From a checkpoint of a small mixture-of-experts model trained on Wikipedia.
Training: a variant of Adam for the experts, 315M tokens.
Below are experts of layer 7 (counted from 0) of a mixture-of-experts language model. Rows are named gate (a neuron's input weights, with its number), up (a neuron's input weights, with its number), down (a neuron's output weights, with its number) and show model dimensions 0-191. Each number is 50 + 12 x the weight over its row's rms, rounded and kept within 0 to 99.
Before each expert's rows: "gets" lists some tokens that make up at least twice as much of what it gets as of all text; "comes before" lists some tokens at least twice as common just after its tokens as in all text. This comes from a sample of Wikipedia text that the model never trained on. Tokens count by the router's weight.

# expert 98
gets: " | ", " ", "–", "; ", " |  | ", "."
comes before: "0", "1", "3", "2", "4", "6"
gate0:66 54 54 49 44 61 59 31 16 46 51 69 48 69 19 33 46 51 55 49 40 56 34 52 33 44 31 40 52 58 54 37 56 55 37 31 67 28 36 40 61 42 37 64 53 76 46 46 61 59 57 59 57 47 53 60 48 49 42 31 43 54 49 41 45 29 39 52 44 46 61 66 46 44 47 53 48 49 48 57 43 67 35 34 33 42 57 55 56 62 48 60 62 52 53 49 50 52 44 48 46 74 58 38 59 38 46 61 56 49 46 36 51 24 27 61 39 30 67 52 47 53 56 32 55 53 52 35 70 24 45 43 26 64 64 36 53 65 53 51 40 39 53 59 72 50 36 41 53 76 60 48 60 46 26 56 77 60 55 51 47 58 49 72 49 45 33 71 62 45 27 54 61 36 18 49 62 46 63 53 48 47 50 44 70 53 31 48 36 54 57 67
up0:53 61 63 56 54 32 61 46 51 44 58 53 58 41 53 43 35 57 48 52 45 37 38 63 72 53 45 62 71 85 46 62 48 82 60 62 33 44 73 53 48 64 44 38 50 39 60 41 51 43 41 48 39 51 56 41 53 37 60 58 41 63 53 44 53 55 51 34 21 61 68 59 49 58 53 43 46 26 57 56 44 54 57 40 49 65 59 46 47 56 45 31 51 52 62 43 66 45 32 48 49 25 47 58 44 58 43 87 55 29 49 62 49 32 63 37 59 49 52 44 37 59 36 26 26 48 56 35 23 30 73 30 64 56 45 56 53 30 42 51 51 48 32 40 46 29 55 47 28 40 48 75 56 45 57 73 56 40 44 49 39 40 82 42 44 67 50 30 56 30 48 34 48 49 50 60 38 45 45 65 30 50 45 41 47 51 56 43 38 49 57 42
down0:37 64 48 48 78 72 34 74 39 61 64 52 64 53 40 55 43 33 56 53 51 48 46 45 13 55 73 48 30 43 54 46 39 46 49 74 33 64 59 35 45 68 45 51 40 59 43 53 33 20 40 40 71 35 49 50 40 70 37 76 38 70 50 77 39 52 50 39 37 40 64 54 47 49 75 57 42 57 49 59 57 54 53 57 51 57 54 37 55 44 48 63 49 47 49 38 53 43 42 54 47 54 48 46 54 61 41 55 34 48 50 37 34 52 53 25 65 62 38 56 55 46 64 38 50 51 45 34 56 29 62 41 59 50 28 34 36 47 48 51 58 66 45 40 44 64 60 56 26 50 52 46 55 67 69 48 56 47 54 36 37 39 74 37 27 44 48 50 72 78 58 51 47 67 52 56 56 40 43 52 31 68 67 62 43 61 65 49 33 57 56 43

# expert 112
gets: " | ", "0", "3", "4", "5", " |"
comes before: " | ", ".", " |", "; ", ",", "0"
gate0:62 81 44 50 37 39 54 57 44 43 54 65 46 42 59 41 64 55 42 46 39 34 55 67 51 35 65 21 48 28 43 47 55 61 53 46 40 59 44 53 50 48 49 51 55 34 28 53 47 22 50 54 61 36 32 49 56 80 43 86 56 58 53 48 58 66 32 70 64 56 68 31 51 46 72 50 50 52 59 56 37 61 42 43 49 72 69 59 52 34 55 57 67 38 54 37 56 48 49 53 49 44 38 45 49 58 49 45 58 55 74 55 60 45 42 51 61 48 42 57 47 42 43 39 37 58 65 45 47 21 43 63 40 33 29 48 56 54 62 45 43 44 80 43 60 51 44 50 44 32 57 61 36 37 43 44 62 60 49 49 46 18 65 49 59 41 46 52 40 69 73 41 54 60 24 72 39 24 32 50 39 34 44 45 53 26 40 50 44 52 57 67
up0:29 61 57 71 38 50 61 46 52 11 50 45 58 51 43 54 40 50 27 49 51 52 56 46 67 39 53 44 59 47 50 52 54 50 32 37 21 58 60 43 40 51 45 32 41 47 45 27 35 31 55 35 47 57 57 48 59 55 54 63 56 40 46 46 56 42 41 38 52 59 70 36 49 36 50 50 54 38 48 25 48 30 50 67 54 46 60 47 50 44 29 45 57 64 64 55 49 55 49 66 42 45 73 37 42 28 44 47 73 38 66 42 51 32 73 56 62 61 40 49 55 60 66 58 53 62 50 41 58 43 48 49 67 33 62 46 59 61 41 58 57 45 43 37 41 36 47 73 46 44 76 57 47 33 60 40 45 42 58 52 52 18 42 59 69 36 52 56 67 74 67 11 35 43 55 76 63 51 43 63 48 39 52 43 35 39 51 61 53 64 43 73
down0:58 57 44 66 37 21 58 63 29 58 46 49 20 35 63 44 45 61 60 59 49 23 37 61 59 50 55 50 46 61 62 65 45 40 71 44 38 41 39 59 62 58 58 30 61 19 48 49 57 13 61 68 50 46 42 54 70 71 54 39 59 63 36 49 44 64 53 55 65 49 35 51 46 38 40 66 41 57 46 60 58 54 61 54 42 49 61 50 53 77 43 22 52 61 87 57 44 49 30 46 35 27 57 50 66 40 69 41 62 54 43 47 64 62 47 47 50 45 33 59 31 61 58 41 40 43 40 68 46 41 68 59 54 59 35 41 58 50 52 49 65 33 54 39 43 47 44 65 36 55 43 63 46 54 44 48 43 54 52 65 41 71 37 52 62 59 59 38 44 38 49 33 45 44 51 47 39 47 70 59 59 51 29 34 44 52 56 71 55 64 67 59

# expert 103
gets: "| ", "es", "8", "/", "4", "6"
comes before: " | ", ".", "/", " |", "8", "°N "
gate0:39 49 37 48 41 51 67 66 48 54 57 35 52 65 37 65 58 56 63 44 61 53 42 50 44 47 52 53 70 51 44 59 45 81 33 62 51 38 65 39 35 54 43 49 43 48 41 36 41 81 69 62 57 60 57 47 37 76 61 44 53 41 41 58 52 45 43 37 58 49 26 46 57 58 33 54 45 51 64 55 42 46 70 59 62 55 36 58 49 45 51 45 43 34 16 43 60 60 41 43 44 60 32 67 31 51 66 51 59 59 46 39 58 32 58 54 60 58 59 68 22 53 73 65 47 49 47 56 59 34 38 57 18 54 68 55 36 52 79 73 56 50 45 79 43 47 46 56 44 54 61 53 45 60 36 45 57 64 68 53 42 60 29 65 60 44 46 61 54 46 38 49 47 15 76 47 63 38 45 28 37 55 54 49 45 41 53 58 45 63 48 35
up0:47 59 40 42 73 53 37 68 43 50 46 42 45 42 35 51 56 51 54 43 49 36 41 37 50 65 64 60 42 56 41 26 48 69 63 51 44 48 53 29 41 50 54 42 22 60 67 59 66 60 68 71 35 52 47 57 49 36 47 44 25 57 26 43 47 53 62 47 51 40 36 54 50 40 33 52 46 51 55 62 59 31 49 55 26 49 44 52 70 39 68 34 54 47 49 34 56 52 50 53 42 43 75 64 27 63 46 58 45 62 74 43 47 46 44 56 46 59 50 65 37 47 39 33 63 50 52 46 66 44 49 61 45 79 43 77 34 74 58 39 48 40 31 63 36 48 45 51 69 56 46 67 71 54 68 86 48 27 61 27 43 55 57 54 61 38 35 58 55 28 38 59 50 38 37 48 61 41 63 71 58 50 51 47 44 42 51 50 46 55 32 34
down0:54 46 32 42 60 55 47 68 53 39 36 49 46 65 45 59 40 41 55 43 39 64 23 60 73 55 51 58 31 40 42 45 79 50 48 51 69 53 51 77 45 43 62 38 44 60 46 38 43 29 35 61 56 55 63 41 55 63 45 58 38 62 38 68 30 47 75 79 43 46 51 71 31 40 51 38 52 42 48 67 65 53 45 48 75 40 24 49 47 69 64 31 67 46 42 36 47 37 50 39 40 37 63 41 53 57 30 53 51 41 48 59 69 48 34 64 51 50 70 54 41 49 52 37 48 54 53 64 44 47 43 68 78 48 55 56 51 46 51 48 50 56 44 57 59 57 36 53 51 30 48 54 61 50 38 55 57 37 65 45 57 68 54 60 32 78 41 50 37 51 44 40 39 90 38 48 40 34 48 50 56 42 74 40 55 37 42 64 54 73 45 59

# expert 62
gets: "2", "1", "8", "10", "20", "12"
comes before: ", ", ".", " | ", "th", "/", ","
gate1:57 60 40 47 58 52 57 64 47 60 52 51 44 47 56 53 46 42 37 45 54 45 46 37 32 52 23 50 48 63 57 46 53 43 59 52 45 45 38 41 23 59 43 46 62 49 40 43 48 54 41 62 49 35 47 49 56 36 64 64 76 44 55 51 45 53 63 49 47 46 60 40 57 52 51 59 54 40 65 27 54 54 44 24 58 38 44 53 56 54 29 43 36 51 45 35 58 48 61 68 36 41 48 39 57 58 48 57 46 56 53 40 68 64 62 70 57 50 66 50 34 44 50 76 20 65 88 41 60 34 69 55 45 32 54 73 54 27 54 61 32 48 73 60 44 62 19 45 45 46 47 63 49 38 49 70 61 44 35 75 57 25 57 68 60 34 30 37 59 74 36 60 47 37 40 43 48 53 57 56 75 59 33 55 51 59 44 46 53 15 53 57
up1:47 57 45 52 28 53 66 37 48 41 58 36 67 59 47 59 55 50 54 50 42 65 38 50 67 29 57 54 74 48 45 27 74 48 51 60 62 46 60 51 53 50 49 64 31 54 56 30 60 73 45 35 63 39 37 48 42 28 59 64 34 62 44 43 46 69 33 49 38 56 55 39 47 36 68 44 41 41 35 38 59 42 39 58 55 30 62 38 54 46 58 50 60 43 65 30 64 46 49 29 52 31 69 63 30 73 47 32 62 35 54 44 40 51 48 61 49 58 52 66 45 67 49 53 37 62 69 39 34 43 60 62 64 52 48 43 39 55 65 51 40 46 50 39 56 45 45 28 41 66 63 52 25 34 43 33 46 65 47 58 55 44 59 54 72 65 59 31 48 41 47 46 77 65 69 56 57 59 23 48 44 48 64 39 72 37 60 59 26 55 32 53
down1:50 66 24 52 42 29 66 57 24 51 45 44 55 62 48 42 58 28 59 33 60 39 49 57 43 62 50 58 54 39 79 50 64 57 38 42 42 38 63 61 56 51 55 27 67 40 44 52 44 47 28 30 17 37 42 65 38 47 34 75 60 45 45 26 37 63 50 51 19 55 53 43 28 37 72 49 55 52 68 50 61 56 61 56 64 53 49 34 62 26 63 31 53 43 56 47 53 60 53 38 31 51 56 47 47 48 62 39 42 56 58 60 46 61 56 37 57 50 28 58 45 55 62 36 50 61 42 41 18 46 49 48 65 55 56 41 48 41 53 65 48 54 51 37 67 60 52 55 48 48 61 65 69 38 38 30 68 56 57 41 54 66 55 39 57 43 69 49 34 55 41 44 40 43 47 47 46 62 48 55 25 31 45 42 50 40 59 77 30 37 43 55

# expert 64
gets: " ", " | ", ", ", ": ", "; ", " in "
comes before: "1", "2", "3", "4", "6", "5"
gate0:42 53 52 49 69 62 49 59 48 40 51 50 57 36 52 54 59 56 52 48 21 64 59 52 43 43 48 54 74 52 36 41 18 56 55 51 48 43 67 50 45 42 45 22 48 43 29 47 25 49 39 51 57 37 60 57 67 45 54 60 41 37 48 64 38 31 44 45 85 43 59 42 60 56 60 57 64 53 62 43 62 29 39 62 60 51 49 35 57 32 39 43 54 51 55 33 61 48 49 53 46 62 51 39 34 46 55 49 48 65 63 34 50 74 58 59 53 33 82 45 61 50 46 62 59 46 55 38 53 83 69 44 58 24 60 69 43 26 49 52 46 53 66 33 36 40 51 48 48 39 66 55 43 36 49 49 60 37 51 26 52 49 39 69 51 57 40 61 32 77 61 52 42 16 43 56 51 59 51 56 55 59 40 75 52 48 46 66 66 45 74 48
up0:57 40 69 55 41 45 31 63 62 47 50 54 51 55 38 50 55 53 50 64 50 57 55 46 48 53 27 66 44 59 54 63 41 34 60 37 62 39 55 54 34 56 29 70 44 62 77 55 62 56 54 61 44 73 48 48 33 50 58 50 53 42 53 28 41 37 72 37 57 52 53 49 42 59 57 38 34 35 27 57 35 35 51 51 47 67 45 46 48 53 47 41 66 65 67 28 43 42 64 56 63 58 51 51 45 48 36 46 42 24 36 76 49 47 46 26 28 46 46 68 59 42 43 35 53 43 43 84 74 27 36 54 53 45 44 58 47 50 30 45 56 41 48 27 60 59 70 54 47 57 38 39 41 57 52 51 68 78 45 43 74 45 51 41 40 33 62 43 41 40 29 68 38 43 66 33 36 58 62 46 41 51 39 60 68 57 71 66 59 44 42 59
down0:55 53 21 60 44 45 40 35 32 45 58 61 58 49 47 51 43 66 43 49 32 42 67 27 54 54 56 40 64 48 55 40 43 47 58 33 34 42 32 43 35 39 52 44 46 61 41 53 43 43 64 49 44 66 66 59 76 34 51 71 53 49 63 47 36 39 67 30 55 38 70 50 12 45 61 51 46 69 43 42 33 25 45 50 64 54 46 47 46 49 37 38 46 75 55 44 45 30 53 70 51 44 55 55 44 41 47 37 38 47 59 53 45 52 70 66 33 50 58 63 43 34 51 51 41 36 31 55 49 32 43 48 43 56 49 68 23 70 69 51 43 24 53 50 55 76 42 70 60 54 55 51 47 49 61 41 51 40 42 38 49 35 52 56 22 40 47 39 36 59 59 46 57 25 56 58 32 63 57 60 66 32 36 59 69 48 42 71 43 49 67 50

# expert 51
gets: "6", "5", "16", "7", "9", "8"
comes before: " | ", "–", ".", ",", " |", "th"
gate0:45 32 47 56 81 41 50 66 58 48 73 49 52 50 73 60 53 32 43 55 31 50 56 42 25 72 46 61 42 39 47 61 36 59 59 50 66 44 68 51 33 35 49 47 39 62 38 64 16 55 55 49 36 38 46 53 56 59 58 49 36 49 84 53 50 50 70 71 68 79 58 46 66 64 40 41 63 51 53 48 47 57 49 46 36 40 41 51 47 63 62 65 34 54 55 59 43 48 43 51 38 49 70 58 38 61 45 48 55 57 60 45 32 47 40 25 39 31 62 46 47 14 54 64 53 56 56 48 40 59 59 40 26 66 75 50 61 40 58 35 65 53 47 54 49 59 61 61 55 51 51 46 40 51 60 36 52 34 39 48 59 66 57 49 73 46 39 61 45 54 71 57 55 61 73 68 59 48 29 49 47 55 68 42 54 49 41 39 51 35 41 30
up0:43 51 52 66 46 60 39 51 52 58 52 24 43 70 41 51 44 37 58 76 54 54 25 36 79 42 39 59 54 33 44 63 51 63 50 38 50 37 47 68 54 59 46 47 49 33 51 50 53 63 43 54 57 56 41 60 40 17 54 40 32 59 45 64 65 59 47 69 43 49 27 54 86 54 51 47 53 54 28 39 66 52 27 44 49 46 47 49 50 44 58 37 51 23 54 72 40 57 52 33 60 66 61 36 51 48 38 51 46 83 58 51 74 47 55 43 57 62 49 38 42 58 55 59 44 45 44 37 66 41 28 68 50 51 72 59 49 45 52 72 35 51 41 61 50 42 12 47 53 23 58 62 61 41 47 53 66 56 31 45 56 50 62 57 45 34 43 57 50 50 48 48 59 42 32 44 50 73 49 70 62 46 45 57 64 50 68 60 56 47 57 63
down0:54 30 80 49 68 34 63 53 59 40 41 48 52 60 69 50 51 55 36 58 57 66 58 60 38 69 68 51 36 58 57 42 56 27 67 69 53 56 61 62 49 56 50 39 51 49 60 59 61 47 60 59 39 60 29 61 66 55 56 36 37 54 51 12 29 59 32 40 47 29 29 44 48 48 40 43 66 67 41 68 58 24 73 39 41 56 52 59 67 52 56 57 59 81 57 42 63 58 46 63 46 58 47 43 53 42 44 45 57 54 59 48 33 52 62 62 42 49 44 30 45 55 40 34 49 48 64 29 25 55 24 53 64 70 61 65 54 73 72 61 56 50 50 54 57 38 41 45 48 35 65 46 34 48 55 48 44 48 35 34 46 52 44 48 55 53 62 49 80 53 34 52 24 51 40 58 47 40 62 46 37 47 33 40 47 47 47 66 53 45 46 39

# expert 124
gets: " |", " |  |", "===", "==", " =", " =="
comes before: "\n", "\n\n", " |  | ", " The", " list", " MP"
gate0:44 43 44 41 47 43 24 48 68 56 41 64 39 77 53 40 39 40 30 38 45 34 73 55 35 69 62 50 42 57 44 38 41 53 56 79 53 73 65 61 59 30 47 41 45 47 56 64 61 78 56 60 65 57 66 35 33 44 33 57 53 56 46 48 55 55 46 30 62 45 58 54 55 49 48 42 48 63 62 18 60 47 43 49 52 53 32 55 55 52 54 33 44 64 51 34 50 60 58 59 64 28 27 46 50 48 34 32 66 38 56 61 55 67 35 46 46 41 44 37 65 66 62 49 35 59 26 53 53 62 30 47 67 49 41 65 58 55 81 33 50 64 70 56 30 64 52 52 45 50 60 30 52 55 69 43 39 52 58 58 34 47 36 47 37 39 53 40 45 34 41 61 72 52 69 57 42 43 60 50 40 36 52 37 61 62 55 48 67 43 68 53
up0:30 52 65 23 49 52 49 49 72 54 61 76 54 62 65 48 46 40 48 41 53 54 48 43 72 43 53 66 57 74 53 49 52 60 45 54 43 55 45 40 69 63 47 58 48 10 48 45 65 65 48 65 68 61 58 40 45 35 28 41 36 34 45 58 60 67 52 37 70 41 60 54 40 50 34 38 36 34 56 58 38 47 56 38 70 51 52 48 54 65 55 29 40 59 49 44 55 67 51 59 50 45 39 55 53 65 31 81 62 59 50 61 54 75 36 61 48 45 56 52 71 31 53 74 47 47 23 61 37 60 43 48 73 40 52 63 45 45 42 77 56 49 73 59 32 44 52 35 64 39 69 54 59 52 61 49 42 59 42 59 38 45 59 44 62 58 35 37 57 53 51 42 45 37 71 45 43 42 59 44 36 55 28 36 32 61 48 62 41 60 44 47
down0:58 51 77 58 27 60 47 59 47 50 58 62 83 30 45 73 51 41 61 53 45 63 43 58 43 39 36 52 31 30 67 43 50 54 59 27 62 37 29 52 50 68 51 37 44 53 54 49 52 45 47 60 40 52 52 60 42 50 53 58 40 60 64 60 40 63 71 37 49 64 53 57 61 60 43 61 51 54 38 62 61 29 48 59 43 61 70 70 53 55 53 46 49 60 52 49 39 54 34 55 59 46 56 59 47 21 61 60 46 40 27 43 59 52 39 42 68 56 47 44 42 33 36 37 59 37 56 44 31 17 37 72 70 41 46 43 12 64 64 71 60 35 60 50 46 50 48 37 67 68 39 54 59 39 69 27 34 62 52 50 56 46 61 43 68 38 46 40 46 26 45 58 45 62 41 44 43 63 51 52 46 47 38 36 35 51 37 66 50 45 39 39

# expert 108
gets: " ", "r", "/", "er", ",", "ar"
comes before: "1", "2", "3", "4", "5", "6"
gate0:49 41 48 48 90 55 48 54 43 39 55 35 52 80 69 25 46 66 54 39 28 46 39 36 53 65 64 50 49 61 47 71 42 45 51 46 65 17 57 59 47 49 49 71 49 50 47 75 56 53 59 49 56 48 53 47 36 58 49 67 48 32 47 41 53 67 49 71 59 51 56 28 39 32 19 60 38 41 37 51 74 48 47 52 32 46 49 52 42 44 71 61 37 50 39 35 46 61 65 46 51 78 37 53 53 68 59 59 44 53 78 42 29 47 42 29 56 57 40 47 57 37 49 53 54 56 46 45 51 60 48 51 56 28 68 64 54 60 42 47 57 39 52 40 67 39 35 76 59 57 41 65 44 52 45 33 48 34 66 61 35 51 87 55 45 47 52 54 35 42 41 58 57 50 51 61 42 57 52 48 51 42 51 46 77 48 55 36 46 60 63 43
up0:51 64 51 50 52 58 50 53 51 46 40 47 65 48 17 58 46 24 89 55 76 39 43 38 18 41 34 58 43 47 76 43 47 64 42 57 24 52 34 68 55 48 50 39 66 70 45 52 28 53 31 50 48 54 46 57 27 52 36 33 59 23 53 34 56 37 54 44 49 36 47 45 43 56 52 49 44 47 51 60 51 52 34 64 57 45 57 36 60 42 47 45 56 68 58 47 51 35 64 19 49 40 37 50 45 23 45 34 47 55 63 55 52 61 52 45 40 54 55 41 58 67 55 61 60 53 70 58 62 48 46 47 82 41 68 60 39 46 41 54 57 51 49 53 34 41 56 39 66 41 58 65 43 23 38 45 29 50 44 67 52 43 42 59 40 43 51 39 39 60 47 40 42 56 79 43 44 76 38 45 66 59 60 57 41 46 53 53 36 58 55 53
down0:50 51 57 62 57 43 25 61 66 63 44 55 41 54 45 38 63 59 33 54 63 49 16 57 47 40 45 35 33 49 58 43 53 53 48 62 67 38 56 51 30 40 45 34 62 41 41 46 49 64 45 61 64 46 65 64 54 43 44 39 27 54 54 46 57 28 52 34 70 34 56 69 61 58 25 47 36 53 42 63 53 39 57 31 27 36 49 36 33 54 47 55 62 77 66 40 52 48 70 62 41 44 56 45 65 31 65 37 58 35 37 72 47 62 56 55 56 60 38 37 60 45 73 68 48 57 54 52 50 42 37 52 77 63 40 60 48 51 40 59 57 47 54 32 41 34 42 51 34 83 48 49 78 39 58 56 72 63 36 54 55 54 35 53 63 44 46 52 34 59 57 57 43 78 58 48 41 55 34 30 41 54 35 52 49 41 50 56 41 50 67 55